From a checkpoint of a small mixture-of-experts model trained on Wikipedia.
Training: a variant of SOAP for the experts, 6479 steps.
Below are experts of layer 5 (counted from 0) of a mixture-of-experts language model. Rows are named router (the router's row for the expert), up (a neuron's input weights, with its number) and show model dimensions 0-63. Each number is 128 + 32 x the weight over its row's rms, rounded and kept within 0 to 255. Numbers have three digits each.
Before each expert's rows: a language model's description of what the expert responds to. This comes from a sample of Wikipedia text that the model never trained on.

# expert 39
What it handles: Leading digit 1 of years after in or a table pipe, table-row line breaks, and preposition-plus-the phrases like of the, to the.
router:160189096128159123116160073082169178120134087101092119116121141112137125190141079123127186138111131139142171102178096149161133164166092127173174096093123182128089124097199189147151162143153081
up0:132133088180115113091175106143176115106141146144190129139146123128142091167116137106125089126076160173137112144119165151155100110187166164147086063169143171146066152127159096141153128124150135
up1:134181135074137153159123145103102183087129092128113159060153142151170148149170079125138147182143167138094114110121114107138165143107079111156079088130122193179095078069206129106074202090110105
up2:102150141124077148145139119086126088189162075141191134084177058080128146116138169123145139133100125093081094131120091115109168032115104106114117173150176090135123150160163147150129169038134144
up3:107100141130096134138142116094111121101103164095107127096111133098154057090121048119120071080103156130107093119175114054082168110101130176073142148095123102095154062151087084143145061160080112
up4:190164106122163127128044131102116172096084171159095096175142108057116109179120139164131150103176112132117148091143056053111157117159116151154094118150177192133141103126184109129133080187131079
up5:154129068179119145111142143178141086086097200090125136113092123196162071130096127163124146158121116094099174121125111122128143156133064108170049143112139125062092143120113100118145161100205163
up6:143159164136159044088144114176111144066139111158101111103123151145154123129141101082133137139136084116063161071139176124156156141116128118183136080138103145153120119122143137118084163128144079
up7:112135154110153096106099075128144101147159160111119131118116123149130093178128064159134162082177096133077069110141114147149039142055111141097128130139235238097121165127144165185147123172132142
up8:083167108141154084169109123180124142138109168127124151107161083116174117163130105138132150161138124133105166128139112157065113087079176099115125113158184192186114156173081109149077135100143149
up9:147157156099167157154065121101091135131080125152127102128079179126204090094102130165163150185158133117105091077095175165125117118171133112087124128195117089162154095089161156164124147169137140
up10:080100032150107054137095092151131159128131107175121084084160126137134145126141049138137094108148133109166096165146119129150143129145156130126075152152182130122122085183100100156105127103145150
up11:156147112109146162170186170122101116104103094139131114136119118134128181067102118138152175138074115002096104134077187143143122158134116176098150173113113184191101100148133124080135155107142175
up12:122182114142138139163123126110142058164149169137108113130116164082163137118101124169118091118149123110089072186109156152110156114185158127134088102126122151124110128120160170152150122088197084
up13:163122175129129178144089144164161095098138079133088118138131100116159108106119092112147153123155179114125151125170144147129173173172140175155108097088172173119056103146162174124167071063137166
up14:157124142155111102177061113114094106131103126098146115105146127108126141152136126139188152123127128145120145083159149191091170160157099111096114126112138180080111102148163169090104143129205152
up15:128146113133093122156147165132131144133109090164196097087151165087200162130141103135189103139183092211116072128086179146147137116085129081150112155145154146162143108107177133139135089116102163
up16:154144136122108097096183104091111119118142121128126117161152128159175184080096075133151108088153133089137172121094141163092140115136130168131092218185174158160057112164182147091097088125132042
up17:143104126109148096135093185127128143117122175133167075107123130120148098131142126089111111089105121135143207118146138056077099132119126059105142113182137151165132110115180140123143107196149106
up18:153055205167112072090151119064163173132211136091090098201131103190196113163161143157145128129123140112139156156070149146141115141122134180097082136122122122172109099136101105131139139135116095
up19:158131089171115150162105090106182189085112139133073126147118202136128115181137075111142145140179194112151133155154212136028136156129154143163111102150121115077057084147134127147158087126140139
up20:140091119182154120126151148113108137117169098121123108113142117172113083154137152156064118149116138086134169097115139142119125135133109184095114100102048098126099140076153139081138117147108114
up21:132082095135144079160106132090137190075111113149133086153172059128114110135125117144130141116123170107141095107156165112103116073132165152097162058147192168085109174152167183115122145100137128
up22:160082156165079105178134112096129112136116154159134100128153143113170136158109100098090087111143142180103161087111122169057105182150104119134098132132106116186166098177132091124125128155193070
up23:123136101123112158128149087084160154115032156135075173110106161092116114105168112124117115113143187116121185150160135097174126119045163146143176143106091141118126163086133117145147134168124097
up24:138128107109148136145149138177154167094139131197130136130155169138178104103126133083168175063116067087087129115113111083121131148144116150183075101079076145092141107085114150134111123090189137
up25:098121096100151112141115156066099130107082110143113165091151184194163114112165093176131065151120100074111127126129106091129115130137164120152166069054162152144146104125189161156126138087175132
up26:153126124125090127142097150156086157119066188141161137098065181102158140145169149197086133187129108089118127120061157121118103110049183116072119056121128141182109096082086108096109082133130149
up27:149162093146176176125163116156121140082133096145127139163173166091161135107170095140113173111111116136197125161136204111129118167156147162118105091154119160162076101156137173144143172083154165
up28:088184188126153135132153105095122142133209173152115065136150121103170198114127118088114135069117104106104149120133084124148147168156135097101105109169101107182139114160163114097173177168122175
up29:115149157144104106074111119125109193059154130238091052115121098122130165164170116081084148100111100114146176178136138137186094100149133095122084145094114127194147144074111153160138158141088117
up30:122209103088112199151171172120125171095152132116130142067113154139132108105126079110149143130145113135149126140149103124166141164151167170174048113152166196144104091104199155161084148035084109
up31:128095156156165098112145202095133042140160149132090163127155046104115097089112120171127155110090138159099160095174117101147179173104165147079121123168137149122079138155114126101098089084137112
up32:150151098176135145203092158100153096119116090131111105085142172106154149176128090160119144152102138117097114095088136150044103205081107131172128111131132146200111127188151185133146125148123106
up33:122133105120158108113106163136114159079054074142116097124134138103202116150149175148171133143055152138134198088172123148156129177129116119138116128141112165156152044129141178142151140114074089
up34:110156133071115101147137110103091095109119128116172090138123089152114095137111127061153092090153135088108168161129129072099091156079132091155153198120153189158152121166121129102094185128120169
up35:153119104177112130138152177103152108141103116146084081113123125155083133180154115133185103132091155120152098153110087108125164094155141104147155114120067135174108151150143097110148112131105143
up36:109155136160123152147137111120112190089154118109141107092118109086143190179130105147080144146093167178068108151160105149115148171150176102179128104155087176148085096148060165150111180079137062
up37:154181117129128188104158056146148135145147151065110118140086086146116149095123134118078178114109097117114125107121100104137154137136122128063186104113132116143175138118120118031118152175166088
up38:103135106185086165177083100093123124140117111152069152155118108153157091084136078140167148153097182140121126111160100155113136082140141120132100154132109172161134034113123070148163183176110133

# expert 1
What it handles: Verbs and verb stems after to, would, can or and, plus auxiliaries like has, had and which in prose, such as achie(ve), sol(ve), ref(ine).
router:116152136164107100157148160156134103095101111114082067149081086068177138146123083143185158146130159101134171153082175165118145156183141151129157086108166117149046101082141141175071076142107081
up0:110104152096205107122095076171133192109134112087100160074136086119196119122157101151153125119152146126138164206141167109111144147115099102131137141127100155090120126133182184098062105154092166
up1:144095114147079111160110095095172119185109178155178108081116130156202165112155110149095185105173115111154129100185138123175111085165196186133053131149103127175136129083153154167142086141161144
up2:088099207132116109181123141052110135139135137158113089132150119136143196157141086117103158136030090095073146112097119125119158169141157150102091160095136154167105089093150132094102126078115129
up3:095135147209140036146124151184106157170103113122088080146175143138133136148102155140098174141140106113064150132120080137112163113123181143123097141183166132123128154044161114188102093129122148
up4:161156144118127126137107160112149147140117144140115131176150109106153067123170195114150229193119118095150081190087118132140128122119111160096118118149168109144076112095135126154098145104140118
up5:145131133171100068123134063144049143135146106095126152074127150139043128167091104145122074128184118117128173131131132124121165146115152203117148158131125153099148085095141046110155136196072129
up6:181143108091088116064151100172064179121152147201137128097110117078122134164126098156134092155131124107165133110098099152183119121155133134163167087106107155116128095169153158127152121173111151
up7:116105124117117145127137137159176112144133115149078117080170123139143115103165087089140136148081109140095143133094129151145083128192106063138132133068168185119083109170081168129140138080187102
up8:117141133127081120121082043123106082163115115144151149133167079136129141130148102069177128137189167080144077106108146129117166077076147107123093064148121097195054157131176131107115097083090157
up9:127192132120152136118148168101181142093123119203178139220126129133182122107120116120184196113084127131129115120120149106180158144120133129147104119122155110076170108104102216081111094158108053
up10:107119151110195167152144181083174224142168084073140146080115025118102145107121106115136107161141136148111153159115118157152135152187160138091158162134124092144137067072146100134142085138138206
up11:117074136182159142097131198095136092092121149167126117118187096170158150137158195144112148088134121124095120108097097102118115177089117175135124082141181162172143100114149145187130110135137158
up12:115195107096115125109134134137108189127110129153149096103166072130126138096199140163118083085092123121085096137152130186123062133105059102123102120105056143159111064129092108185130128103160204
up13:042098071132110186132153105110114150137134101116164129088113129130184133100146128139163090072162147137121159117130064161183153119170164125147184100144130171117156137147128128179110133109122194
up14:133138169140108164166156151139143068086071137132127093198134111090195126118080100154161162132151103168144164200110139125108175128149117182101130083096147157111111121117166148146116083183136086
up15:144081086138113148155165130082136133166137146107120195116112177103116163119120132085075116151145134187074121134114118149157093149101180108148145104140123147082126144135185173114121120136119092
up16:074138122184127146106114121123091153121143062120130074122116117114148137111101142132185183135160169117167120081177146072189107169142123169110074168178194103192165098055146184127135056062129125
up17:136181116112126121107181095108081152052120097120115081108119138161173103150139130166165113142124131144169169165081169141120150076114137108143106073074097112127147065089151123135161102163100043
up18:068150131172115110155167089142122159128117151121100146151113117112129160128075137107142105112105087094178148139097089145208166128117094161116103154098105161144104088153160114190157170155074096
up19:098128069165105102157086126140163126179143119080098139096102136089106098129136101123072097122118147068131121079154109141091142150150124152165076134129097115181136099084124114117177090119106088
up20:094121093151111140112173105119119124115129079073166142145138140120106098146141139141146125126119099135114084175160113128070131124149136119138113079133138145122153122117070178099090056120207147
up21:134119128132178132155113098131159106135118179117115039117152121114151156124166160142156105084086125178150127171121106113135119195086100064053153148086110109116113089125140139201160165122134094
up22:131163126163167157178088135080100139116072175098115123139154066124140130105129130128105112112194127142156147109187115164124110121108130139139111114028114120057169166134138148118111128107111136
up23:162116152179149079093111141165145089136090117137156135134129125145178184141147107145048176154108099110118202085139125122162100097138101217146141152127121134161176123108196138125133106163122159
up24:057093125107126101121129155100150080138139089120076097146110114117181081150095078130120213113104180101091170135115141223152173121159116126163158124115114104107127092118156149114091138163075113
up25:097121109133191110148104069125180174130099122136136144186111165159130132180139104168185149131194069106157141101080098165032113171176163197104119101155148098172112087095181130167153127122121164
up26:211129122137116179096142121111128114120110128126150179094154127135115104143138132123106121106155155110071122142173101130155120086093122164160148062155128206103097130176116120107097133180191122
up27:171113187106114159081130116147094098116079160073127178105134112143121176127151185127100101145094155130126148166161128195120107112168100155103168065126073148133088133082195143159184109067140080
up28:111101139138197104172160143102063078085096162087150119150199193095113131120132181176114143161170110164098129165135091162115157147133115118128137171105150115097128142097161162169120142167135098
up29:098129130185192115111127103184157150127087146109063086108147108153147113117096135137074090114123124101159146084129129147116106139111123130125186177154083172109136170094146135160112111138096090
up30:066088114151163166143171116089165139115146121164126095096169183061106173141118139103188130097148087123143148111079164085193151127123173124044102162119127194124089115134203062137089108125151096
up31:152138155186130146103255096162086088155131143096106118131138099126176115112109116133138156145078179071095104159136054109088163117132178190151117093070103106148118158166132117181146155123149132
up32:166155088101105058118164135146127158119110099081095110129170163116171101109136193113097149142095146174103197127125153110107187139126173134194109123128101121126128181097179113120086029082114151
up33:127077092139113170139133105142145122155148101084208126157170095085126105122125104157133087154126107109149129172149136121118138114063145096160141077167098141113080134143137130155067127161118125
up34:112144145172138124130104158138180082112107096083175126145166073125115211119143098147137095113100104142153119110091153159111098120106113167132099095119147190141121111178140174133118157122158194
up35:147184183175106141155094115157173152152115119145142153134115192177136106115102155166219143116209123083086094161125141144153184168127148060135149170133176090156108110131171116103122077101049124
up36:075118073155144093164130095092187086078103095119117140130162139132116171152175100168149113131126076102115118079097070177132104172163058133118141169121090177127067092106125115181093140184116169
up37:145149158147132148126111159097169075097110104088138133124105052109065079174109117072142168114140101127113130138118193160118118060159156145132171103115116144139114131159123112196060173210146097
up38:153113129125143118130131144056121150143146116161081082171121056166137138103061085127150137110078136113131099126196123066118146158122121094085100124163118183117097077149072125117145147113101133

# expert 16
What it handles: Last digits of four-digit years after 1 or 2 (1890, 2006, 2008), plus sentence-initial "The" and comma or period after dates.
router:098189142144158144172133117079129149115124111120166141158098155131182085173142139178140164144096111097112145186152118115124140193128075134192166066131201173168141127121172191138132134117113112
up0:075109114119145150149139099114096112151102212116093092214087121141126138164099150148147113124156157103146160121107092155121147100101093114085140102138170200123102107160172133146135085128096183
up1:081163133111126178114159169085190132114133139197090085170175113117120143164131094123167100153125114154126157106174131101091079176149102127125141131164113173158158184095231200128164129095114146
up2:086099159092133127095155077109154143112142133177154137094138166101176174131126098105061108134099129113132140182089159132105119137122118152127198093120147121084119122122121117099177114094077148
up3:149135140179118121136149134093135151141154079128124135108142035091171043120151119194119119113097146101097111145133158098150176095130140150146096139086161096139121095093105086107131203137159083
up4:181163143169138157122140115125166117172148154188106169127111122070127158144123139189116125115136180144075110140088166164152085144091152096140130102123124147152111077102147080162143135130221124
up5:116110147119160123103133138108109158087139119157169102113146102160082114127145155145109129107086099117096147140155172133190124161164109087187135079138120207123059182114149130074127145109064160
up6:144165121074156157108081079156147149083127120137158124106103124099175077171170112095088103211086128150126100082100160151132102132149153118083096149158156115115099111101121183081181073146125113
up7:155132135145115104105112126116120112126098127125104155177149123146221069169176099130116098126157188133091166168110150160141092102147108123176157119153094176115142064091139091185095180172109103
up8:132146182099186137079107129155147105099112144092151149072102128150085112158092127126143138117103172161144111116139161104099092067127134108100151093184092165130123111144194115185185105128074112
up9:173106119173091167127148178111119159091102179149141157171134176079127122138159088136105093111173133174128124118108175145137143201131156167095103176079145187137161095114108176194161116161083107
up10:075114155080162102133123151065141112098121094156170123128143104117123123136177104172144159121183129088095126092150102161099168105196178099113149144044159089120185123129128155122162112141054123
up11:156095165158127208123143123132141167091110113107172127165181145117168088102121118145150193100133114079118062108111146099139092129096101173114135150085144110138046139099109197117115172128158124
up12:160116165145164117153154074076105101115117134177124052131128131103102184088069086154178149179150107107105154102114123166148126096156143125127094081121096156117151103118152149159123142136103122
up13:097120168150106089158126129137124136141165050119130111093190131156104105152131138137101132155139173175162087100118115151086151127106167123104160111092107121105153106187158103161107133151119151
up14:143154098170140170121102156109177120085080144129140170115074169088133131069196147176147116089144123087084162188116124065084161159174114097108101154128178139139144116173196172134079083108171082
up15:089087095101172110175132120136132101119140121133103147115129055184103138109119168190099085166137154123082109089161159148120064063115138136101158199109096128076119133119082121119155134107112156
up16:176076138101116127097116126130119124167134154124076075133138178168137115107149099157133117062103099118179161099132092122135115169098131092129114061166116184132114087129150148142135105110133192
up17:138152130176182201186087120130163039111139162120106131129146124133183101130137112146104133141131174102220167125144133075118148146146122121192142115149120103116163144126114166109166086144110158
up18:142118184116123149125149189094168153135151140070133163080120137113145157175058111134113109120076182110025134080164135165131105173097129131151140091149132191121130168051178111115130140135112123
up19:080157128119098161112091110167129163222117186078075190176159106105129092118160084083134120090162143142106143133113128109121168129108078069111139143164151084140107146107158110169169107143070108
up20:094072185183090075122114111106108147092109076149104112114137118183130135136115150078088099084115138112124077129135135120096166135190168141091072167132121105098173089155124148061121145213103089
up21:092111123153171153137105107174128091127179076196141176101144129146190113099122127121155122114164150097149150096111137106121126110065092103111116082174108166104124114151148157089089050067138170
up22:121080115196170148153157125118131118151133172091156073194095093111107123133113092226155146144033070147160163115106171106104121111111159175110198089138133126124099161189174158159096142112101140
up23:112095092121131057120213079153115134074096159103111124136137093133138134124187091124130131100133070107113096130151106127134105089049159087172149121132166147127129065158083153095060125100117128
up24:154137117106204150100138158146132175142175079118116154104051109127057117166138161114142069142142106147108092081139102127110174149091129095090176105195126115133177103163154138136089162061107111
up25:142095108106124137144152145101153105115068123137126107079144131079158098163083097070174141166151093115082122172122100140172203120130098118120127097116114189146116065144145078135114133081102119
up26:113137102148092123162072141107131123132137121075123122128079147152153194124104089117138104126141086131198164118130116141117116141116095123118089069115129153158036176090207109132096114147112120
up27:157125088122103110135127097143130190101146147116115110130140119154192089150131175130158117083062122117142128139145178106092142149109155134135123112144141127201115054142163182118097152073172132
up28:142134086091150121130113144048086105151180133125123148164115063112150136098135169156202137163088152106143132125136153099140188116105189104069125059077157152067106090095158117158149163123168143
up29:095167104082160127096157150144129125100095157136179149108137082150090086172155089125127173058127130155090137104127108124124138153164139097107158123119107104150081068093089145119119145139173118
up30:114081174105144163141107143094151135133090163102191062123115102154126142112144080143136067076167148158148087149103089179198144151119154126098154181142164177162049161132157147162118180152092189
up31:125165168133153128126126111111184153116055127137133079152125183109141119133080105180191124128106171114102057133140115105108159175090129171121132182081091122124098109134178121099138129143095148
up32:120131092161103110147172164158134107203166081131127167175155072115154134159119101180164146121168083189150126113144088114086156166065163114156168122095165162132085164120134171150146090079139092
up33:084179153142112137192087150079152162121127142116163067074128116175211171084158114143130177164131137099111114092149074174176125158154129135100165140116128104149071143188119122150134165084089156
up34:098140172129136121170127067207153188129149123104146109094148081198121108130145173095145073087135101107153144142181125163112192108192116072124110101135165156121118143112175152123157118140118197
up35:176177136002153091156096157103158145122167139092150162034126107169102134122113191136116134170114079126087153140109139158140104089108169171170222105120122136122136151112158132134141129118115168
up36:139159114133107052089118105142152202091153119119088065134168120149140067158100062141127136095153109164142129143093075135146103103123134080115059112132135153170146118092163023125127123147100114
up37:168195197146116177167158131120125160131125158134174084144148136111131118112104128138050188104155125153058165143160135114116123174129130152159113098141124196106178073075122114150117149170089107
up38:098140093187141114118127147092179124069132141139113127131142109183177136139133131171116135126096100137162179151114137120143105115105094127144093156195167150119168129144163171066120169135091162

# expert 41
What it handles: Line-starting tokens in tables and lists, such as a new line before |---|, list dashes like - P(ubMed), column names, and the article an.
router:088190090132140135155177152162186173157089171140139071120170076102156138180126101116166164140097113112097122160204110134142117140179089107135111172104139146143107112128209121155141169173059128
up0:116153145127127140138135142146148116166135191117165084102071137147150152097148158102161145098119148134118131149140088188149099125136145144046122079130089172040150150129144125163162062163140127
up1:119104114094149101120176140149184147173130054149157062161150091105193122107139152140197148157141159185127171140123092095159122115146137122162076136097119092140115068194185186159152087106167102
up2:117112180090120132166163110168143082171089070133088119116131130165141203120082122163144102155104136098172136147139072115134100129129185107111087156149106125124129115069136164114092113064131053
up3:174156099146105098116134070179137166117073109107141116138077054149084197162089111134077142096080115066075103119038074131169151138122156176125172113109126141128131166117141120148095133142092139
up4:043129106147222173056114138133134133148126149145166137104133182163107137144068145162139122114108119162113110141129150100135121125093159118131177129173142148125115125196185129183144109134125117
up5:127111149139140087121118057182089168070163187092166132107168089147105166176113125088137132153110141122082117106150154125111129129131114180145076157114139131123129104205149097142132156157105164
up6:147124127116160164155074155154090093112140129158128106148113086125114169146097070160110200137107087120111099101136085125146140143107157133118105173106097141152084078143149156207183077105175110
up7:084177133150152134112194179147099091125107197116114088093097100090154101111170150173097073126093145129167130111172110121165172092156066148129130125144122098150141160095150136152124158153117078
up8:137117103118190165137105132169107145093133111144179091076166153133122074172175096179099127130084092086062151114157089200069162095149122131076079146103136185168128098109087100152146173114136119
up9:120086165127131193160120134144188101114165156158123100177177093140130145134125071186164119146188074142155054159176095063162098123165172078163137126178183145171142153103125075030155143133089169
up10:171129203133109176143151154166126119103140067089182153115118135144151133104114187103189132133171127114112118084107173148155093100212104032118132161099177182185119116111121150128131141121100137
up11:136159108111156138117124174106191165083175131155115100133133043115172169110185155117103070135077115154094096152074102149104147104148087135090139110154128173099154141151122114126104094146102105
up12:139122177131139143179129074102113189112065161144146106127194143156132149098109105103153171091081103190080095133154198192172111121146083101140150147116061148171098119136147187152124119124154144
up13:174153178165161138145120170120114099116102134153162191191117142160122114142107163162105178109119186147106096119155118148089214173108143076141149106114079103130095072121117182141154164142145146
up14:114132131142150161059130136174142144188127177170107096124153137136204173155108119127163127147078128093130156134145138107078146124132082097116126129133143116087116083132107208093165129150170105
up15:084167119094091167160143140117141120096112186137087095105125147119128145099110145173119168130112115129196080105082128109145112114098154136124111086183090085087092124092140167159099122123128128
up16:102128143121147111137099138120136175117117071071174153134106098136167136133135113072146143143223095112167149117142107134141099090140147122134173073176200172161132124070126101161132089140167167
up17:144148138086116146084099125125136140132102135151116116121174167157169158123166141163155163116135128117135138161099176166103176170085072136092120133119126107170126048146133139133115045160137131
up18:142070127171177115106089155080104125094102179086180146171156107107164120185167115122088130159107157068144114115102179123152128095091162110094119145108160150179138173079112146083179102161114092
up19:144185113113092109134116173085127113166046127069133105069138092105121109174195109105118161098139080104189097138129192121097130169132191171148108202155170131118180143157128127116124166127130108
up20:131082143181114148124084101114178145112131132134103077151144120092144169070149084139083188106158096121101155075121069069042124161168124196137127108120131139080114121137149205079170135191140116
up21:146160134131086154145114092080138156148122103080120129120083155146144117108193108129163162127120127133175153162134097123078100119157120153157140170172125085093171124151158102139157066130109082
up22:123119133108144127148128131059125138095100064085168110143122067087089133177129141123105068145086125100105148109177106062171132169192185091139083120163089151135120104149142151158137074141128162
up23:129187122127122121093121088161087132102159113095119122132204067169146066133138084086153126080162108124079103144162126154125118090122063129094176191155143148181130113187110142101159095138119170
up24:131129077188148106134158139108111130135152093120158163138127144120117160142118145148133128135116103167087131144133131067121140120076172119109192117179092134098145072114133128167092110093164088
up25:142110140080097138044183134149112108164145139162125129110141078142132163124105105132134184116103056163134110131155201119135136085104124133093209158179087154164116132108162130119134102146106134
up26:123062098078099145153134199086136177165115170117134200141107119121176129070188138113170154088148108094157159123138125088163121121127164119128131117085153108080077141107142128168128091197176238
up27:191117209121112129093113104130141118165125118130133137126105180184140156119078160166108091090141109100133186126119107146116076151128147155168136135127135111085153150132068138111142117147163083
up28:110156090095177159132112070166145191099073117114149156172128119172154080071135191147160106124068086169097197114120157142062104218094138081107122130068157150145113110127184156119175149151132119
up29:137146143102151161132160114192189129174163092150146097164119131126145112144107173185162102143125034155093120095122175127125098112106121151122083108101114143124155120088161078063049092095103089
up30:152133176137151116050132100177147125151134134112155132096131150165065163120136123118104099109104188082175125060123100152104126188120125081114086123139090137133130130126129122149085100101092147
up31:131119133107133130111145122103128148164119162106133087085109118083121069138132166112110143069107128099101162158121110133177137130104190121112107105086119136132109108170158133112106085173096140
up32:133119102127145100096106137151127106103060096122157190144114144126179188121147091153057128084114079140079150106159143149140149167138162127195129053161134111097074082140140102089118126182168093
up33:121095150135149127148105161100096163145129112154131162135161185180181180111159159149190218143108150132159119099113130160142168127133134184143113102158085163195103094062117150182117168099090090
up34:111130084091127153147161123135036150085147116072153133115165104160132124110167135111166156079145089111096170216094164159101152113142138153123136116135104132113105110144110104143126119067113189
up35:129151126127176151131134097144141134088223069126105178145128145183097163103142117103202118109135080131123182110105118104183131148115115104074108090142162154178145110120150114176136080127159125
up36:108235156127113064155155171095186084140073154119160109121152099117097127108157166154120161155125154104158095138141101076164128118096122092111101126093124176113149131135131127121125147157108138
up37:226108111079165123126228151161159113146114061076176132081077159154114080152122128120145103143121053111099128121109110176169081105100080113149121097148095134147089153150078130085107132125124153
up38:112110166091114121162137091086128114137165059093131091129124121156131128096089091206106018089150083122039101141118130172169177089142145116124088130172140133105143104121164116113119150142122120

# expert 38
What it handles: Pipes, line breaks and list dashes that build tables and lists, plus capital letters in acronyms like RISD or ESCAP.
router:117169098144116156189125123117179120088123126075137139143177112081164161167200134146123108139077137108090116152181149120152145122139092138165158131081194151119119151133106148125119160145166125
up0:138144115124119098096149149185157179123129231116176123157155148124151114118098109087133139139134149180108118100111079112097086113164111212128109206149120222192159104140149150133124110111131123
up1:155114160157170099114078106198144114145084164126156080141133141166117138164127121151125171064129110138127103135098109123114105142150113123201073097155119170159113146191170145130125143125072133
up2:088172167105118164078097097131090109152025144154123133150134105073129154073122190101092148150127089148179119121094112121106063115102136107159137135195106095061167083107090118131134045136103130
up3:187091218114111093104186168131088134095095172125111151164090157132127066143150143166156059115136173173119127187158086130193157190136109086134097143118103152100149113125103130147123074153104087
up4:130134146201171111137122208095126147135170124097195147162141189112186114156128073167161101118097135123129074133109170112136127068097190128175196146131125102116149149156093122130157127206102125
up5:162149122142133121156137112190126181138112137092158156108136107107111133106126076129171117117125134195140109084099135121119176105103186135175106160100115050101122149143142112100138123190135046
up6:161169075134120082119160144085138140088104204058139137192190100087145087163140114144152070105109135057089148116122180170134116141113102123160150101153131133177137101195113123147073146077145142
up7:148163132139105077102150144158138105152114054097147141126184142151136113109128035120150092088154137066161103112108079146151130150179144170095148189094122118050058138146121175127161202162145124
up8:099123108199126152115115144037141181166120105178078136102202148122125091160153129135161143071080141110122185144082165145122148140115107095138183140116140157107190142157087201211101161154154099
up9:110191138155128157180134164098142107131158177129089136134097104127152119101156152069098144171143107131098148158137165052088132140137157147069199097147145158120087117105084151214100156151174100
up10:111166105105079161115117136132156181139130098117092113171105122125106186094110128148146091114167146049143139117161102092132218159155113111110074128200135138083090104098101092137107159140129149
up11:133125134166072095179165128145174082091137089062111142171180107152145112140203132151103155132135168078088178128094130159123102138121107105081091131083119103125089108189171058096101159120138148
up12:125185110112087092150122168155107150139121166151159077206093048152122102186153130199141135097100130096195190152117143149059136110102131114122174138136161154118104132115142163169135126178118146
up13:177097110094150121101098064076102140138157126111148079146143165129192158168129136171116162160173118145220125153067128115174129138127088111149164150103140172075171117141132148078131123219136110
up14:134146163074133126135082118081169107123114138138124185153104137124153155152158141194136114128105038141135147104127149078106104121114150085105101137114156172164091173128149108146060201155104163
up15:149124142088122173173164033108145121138118098094091140174175135150119115158133121108140141080046093093094110154134128155148098082081094097096126127107115150169085058136175158161067187134127145
up16:158129105157173120127170144121124169065144095147176188148208134112160133158166152126162135105139108150106123140134154094205102167131139065129117166121149142133124157150164159126129183186172107
up17:140110104108100099163125197129123125108124138120133146108152145084161124157179133087157096071185084105078150195098153130181158108146128144162064084101122145134177124159155127128131076194149111
up18:069113081088196208178143120116081098136135141120130145145113083128135171191140163104130113122118142126131083142166162127173177137145131136102143142148153127162139117080151142149101147146139150
up19:092124079108137101092117204078056163160079180048125104135142082133124087153155165152150104164165096079055109107115137119118135112140152130114126128093094121097099146128137091201091147075137139
up20:099211161143110132079034160067110112115144130089120117114190091130194152116128095075092159096153150177158097172085142093110149127118104127101145117079148174110111152145132109099173128181129107
up21:118214071175102134162088108157142136146147163129118161094131160142127140157131123142134167076144152143138153098188115162097147102178180101141127137102151163120164144134167117069131091118129119
up22:106097121122111175175144118081144119136098138091144091061106100087203155164094127059182139153191107137159089092126110130087169146085105167148157114149186133146090127171104087114190070216094108
up23:169118174137166150146064121123144182121098146142105094130145083108166109097091098163129156056100126124117097173116089138164090104142177113143097146113157130111115162121197143143174171129154134
up24:131137149196146159112152142168116142133128115118132149156131145105147071077073127167146102116087107134171122089179161114109147105057043162090117101190143123101140135116159135153135111159125090
up25:120091142123150190118118082181163186132130102085113131164099088199186118108105112097111122150090073152103125130173144105229108147149144101129098118116115176128117147140200142116139178144068112
up26:160149168166141153114112101096123228141126139163127151148173138131164067103162143158125160107139155139078114173141069078150101175144137186132078093095130136111120101135128098148086167244115117
up27:115064107174125129110153160138133154153065134111099165110200111106128104127103143057148130148113121128166140129086145094143124157131122146141152121173115193130141101136108121162063145142175166
up28:141174164165125095120164158147118128157111134075120072109169116058126134138115133131122128141097117098186134127079131167131161127136122158132132047133097144152108138100158100159121138158118124
up29:108111122184122149209100132077123148097097136024109178062150123160125123121116112074091037153153126117132100127146106134134135105142165124126099145127085130147093129046147093118130133154144124
up30:133071103155143056155133178109154098121113145142080185159116102096126136126110111151102134087158115140186081087103101080167169180113159139149085075108117086150099104144175122068079107145118131
up31:130120162132158126116114080152113112099114185137094137120168096133098134112147128111123107106074093063165136146109141149106090119151130149124134147129119077096143055106083125108226089172134081
up32:160079140142133166087091119103167093161090058120101163134181101139149146122127111152174122114162059107137063127141099119156132144085143162160108134117140125174116134188138106145094092138153147
up33:108123090136118144109153151131130150142109106129091127215139081154138074115136175075116141169198127130161098138123143096095099115054138092164142162154110114159153104120120117143111130147090074
up34:118168112103178114144183086138082135091130139139127137119144092164145177104110173169128141192155138095108117165092126137146076122160074104080076101161117148130158102145156159137079122118131207
up35:115106112191146072126104119119107127125181163167139155132142146147109156115096100129134162121113114145123124103141201113176130145112130160144161087072151159118095142097145107169154099108135153
up36:079114110156114136127112201120161126087113154122119143128148111106088152143125093092107152160106119191097106125094140158152117197131106128102181152120152112154103066103143149108167120186163150
up37:183174127142082085128128158124169090188144121093120105077111068156059121137152112196116092173095151099159188090153167119129158153124146140055175079106213171099170111104120130113081131124152103
up38:132189146163156137185184100102162132155132157149108134175147068152169093095172145142126166123127119077097089076075106087145104144108137131143114130126120152121153091169138069096109181193081119